{"num_hidden_layers": 10, "hidden_size": 224, "n_experts": 128, "experts_per_token": 4, "d_expert": 64, "d_shared_expert": 0, "hidden_act": "swiglu", "moe_layers": [0, 1, 2, 3, 4, 5, 6, 7, 8, 9], "router_score": "softmax", "normalize_top_k": true, "routed_scale": 1.0, "balance_loss": 0.000258, "balance_bias": true, "init_std_router": 0.0281, "lr_router": 0.000241, "vocab_size": 4096, "norm": "rmsnorm", "norm_eps": 1e-05, "tie_word_embeddings": false, "optimizer": "soap_variant", "learning_rate": 0.00554, "beta1": 0.95, "beta2": 0.95, "batch_tokens": 65536, "max_seq_len": 512, "train_tokens": 367700000, "max_steps": 5611, "dataset": "wikipedia_en"}
Below are experts of layer 4 (counted from 0) of a mixture-of-experts language model. Rows are named router (the router's row for the expert), gate (a neuron's input weights, with its number), up (a neuron's input weights, with its number) and show model dimensions 112-223. Each number is 500 + 50 x the weight over its row's rms, rounded and kept within 0 to 999. Numbers have three digits each.
Before each expert's rows: a language model's description of what the expert responds to; "mostly gets" lists some tokens that are sent to it at least half of the time. This comes from a sample of Wikipedia text that the model never trained on.

# expert 22
Description: Name-ending suffixes. Final vowel or suffix pieces of foreign place names, club names, and taxonomic names, e.g. Bratislav-a, Cibal-ia, Angios-per-ms, -idae.
mostly gets: "ica", "idae", "ka", "ania", "na", "ada"
router:507571541454523439438512451522467552465504517537621502498501559488510500475598535449493473525534526572530469521513414503429442494528353534539585419507505498576478557596438479562399466513585516443501408531469446523529491430578448431491491477501439492535478595452557416559464446513431417440468489522576451536497573525517512489563563528558
gate3:567613560466472533514468572521483528472437564525470510414437556391582484549511501544492511492505417532424515528600547605508448488541449443451418412526351477531491553447424485498507431570558572504476480526487577558523527548560496415564481497516478481447552424532424550526418465558494500401467458435528465553579476530519502499498450541446
up3:506451439469414521489559434492595459485467444458525508595504496550429586434433387477475489531570582504520393503429487464561574586489494548579559494448550486446410422448537437497531612388477488514505523505493484503446446457388454563440567481527490525535522492464522532472560528380545473512534535515499469369475526495498522475463511574497

# expert 39
Description: Units and number punctuation. Units and symbols after numbers in measurements and stats tables, such as ft in heights, °, lb, ×, dashes, colons in times.
mostly gets: "°", " lb", "@", " ft", "#", " ×"
router:524535548490424474586494456452504396525514438462559488561418459570481573523519488474501487391461434539487511548574485547466594483496470382552464504540492508515578542473503568449509594517456455544472504556429434548568482476459518435455507501459473443499503471482477594545608532504534476577557448478519471438514408558460502474488438599424
gate1:531497477588464532502570482489505521525515452494532551537576462544479587574467473472502450505511517494546473578498486477432465508556441509426455547475509392481577479421531480446423559478525431531476532530462526530554487439421570504564497500445434529508486397504506447579565490553389507493477463467467464480451564499442613574474580511504
up1:479522488409535506510413567519520515551496560507490438468456507479530413479524534559509510509464481513425573458477523533626501500439534479553519486563535569506416490539479490532577490566461549496479493469523390515458500542585431522497494515534503483484476599543462536433412473466628474522494553488549505538565430448576434460497404506550

# expert 21
Description: Table pipes, word fragments. Table cell separators in sports and results tables, plus early word fragments like O-ce-an, Batt-alion, Trans-l-iteration.
mostly gets: ".S", " lo", " Los", " Suc", " ro", "-e"
router:426417412485518442596554460462414452479413436419612580504502497450499535607512507468517453473476466540522565571505503434500527511534424489432434521507449499459484525526497523461483510500487458411568540480491548475473447465502471443513454549504570499479499419498429532527462542510546519486490520407446598482514470379455474509526499518595
gate2:415471472402548621548539483530465394458649409467495540436457463409443535535494461522402493445469565527492540450541514425499515533460489477492419479462452611503461495501530529463505484534528521517487486484517514503485576469524486509520420550425458459519565493535479374505421582451537486577499486558428513611465459508501484583430517474515
up2:518573498530450479428488583543462522554478497562540412554497587435536475469498562488555471571467548450370530369540523506448466381520533459510507546506589447601481456530465482508525501495550496583486435470543485514575489601439460443475454416509552556459498494414522530420510488523431514481473502448531491380584510483562515513543510480589

# expert 49
Description: Foreign name endings. Pieces inside and at the end of Slavic, South Asian, Arabic and German names, such as -ić, -ski, Harbh-aj-an, Mikh-ail.
mostly gets: "ić", "ski", "mad", "ji", "ki", "ael"
router:523439468408541454487543530517462583409401511541500567488470521513411512499448436519581473515550486472506429544536462419462441473564431537531483421417509520462447516516546502582475426441482555417525547423570459551528466422450546475500547435492405534558477573490548437532451417471426551471427583384519561554415499489529561499584480486451
gate3:508494441505486508552504472542442477455412479453469487479602547421585520473468580555462573583542563441412549513476467490530397530454459524527479465501494571552481527584478489500438448532475461521501461465514466543411514441548555487571446446480571455585535474516477516498414461525542546489490466481372520510405529435551518562447542457482
up3:548498499435511431511543515511562498524513600500465616404522467577479443587557460426543466381522572531514459530589589432451519511579579491544413534428442494461538479426567502507563556527476617503543481454553539519567469518520426557474538524494461508463494533483481481451495568453446518483459469602610529475571453527461450502507471438521

# expert 50
Description: Tokens after names. Pipes, commas, parentheses, as, and, and verbs like joined or won that directly follow a person's name in tables and prose.
mostly gets: " became", " joined", " returned"
router:416555440445610433447470557468561480524546597522586608455487513475445468434433582511526568523583434495509468391516512541463504457464480489467584531539506477578551509548422605507527549463470541458481576465558531566458556405526551478462549514526515423492448518492604439578547375496629473557542537512477533476416537564489502553510533428443
gate0:498508515497495423507524470536541449558447579498537529512537446514488466485555480518463425444501585515523489428501512537503438425546559459479542443529500539555480567512518517516490536461452481540625483449452474547484602533482471500499417552474512505589537482540573450511548438406533527442486470437499523467437482524451485487440373459483
up0:527550566492506519545441471503503524465566400519502407499447602455489530465488537501458470548492408503471493581431484517464534538551526508438497540440498488393476445506464512463598440453492498461418494508448512464482425453532562520469574475541413458469475584510399556462520536589438461533527568536477474468583411484578508540544572570548

# expert 3
Description: Sentence-ending punctuation. Full stops, colons and closing punctuation ending a sentence or list item, often before The, In, He, including v. in case names.
mostly gets: ".\n\n", "\".", ".\"", ".\"\n\n", ").\n\n", "\".\n\n"
router:536441508553583450417492483551538516554530522485451508454462472562505434527532458435454462559446525585523483556474424436440493412452507520520595536561512565490516499598449525482461364410460435554412546573459577481475561427479514477460573485502499489495453535506485443521570529437529476553548477513500552452541457582428522521524546447505
gate1:658432525494457596492557563557447446525506418443519682505459511595462499584538626457470474523476551495590523518479520562463551564457503535547575574442548604438552526464487523449480534458447463495515469533532590553479528572432417561573481413430561542507424409468415513499482447447494487492457442513522476626498549444524497568578459422544
up1:450515541525562498459412548432471508448437556519521422428479418461508505377473479585542460488532540586454450436497567486544446476564501414457476465513491344562548495480514513434528495519552505484525562491485468456542517493508603470424541606532505446457480550528630580511540597532550461487489488504439535379488455572436470518395509556516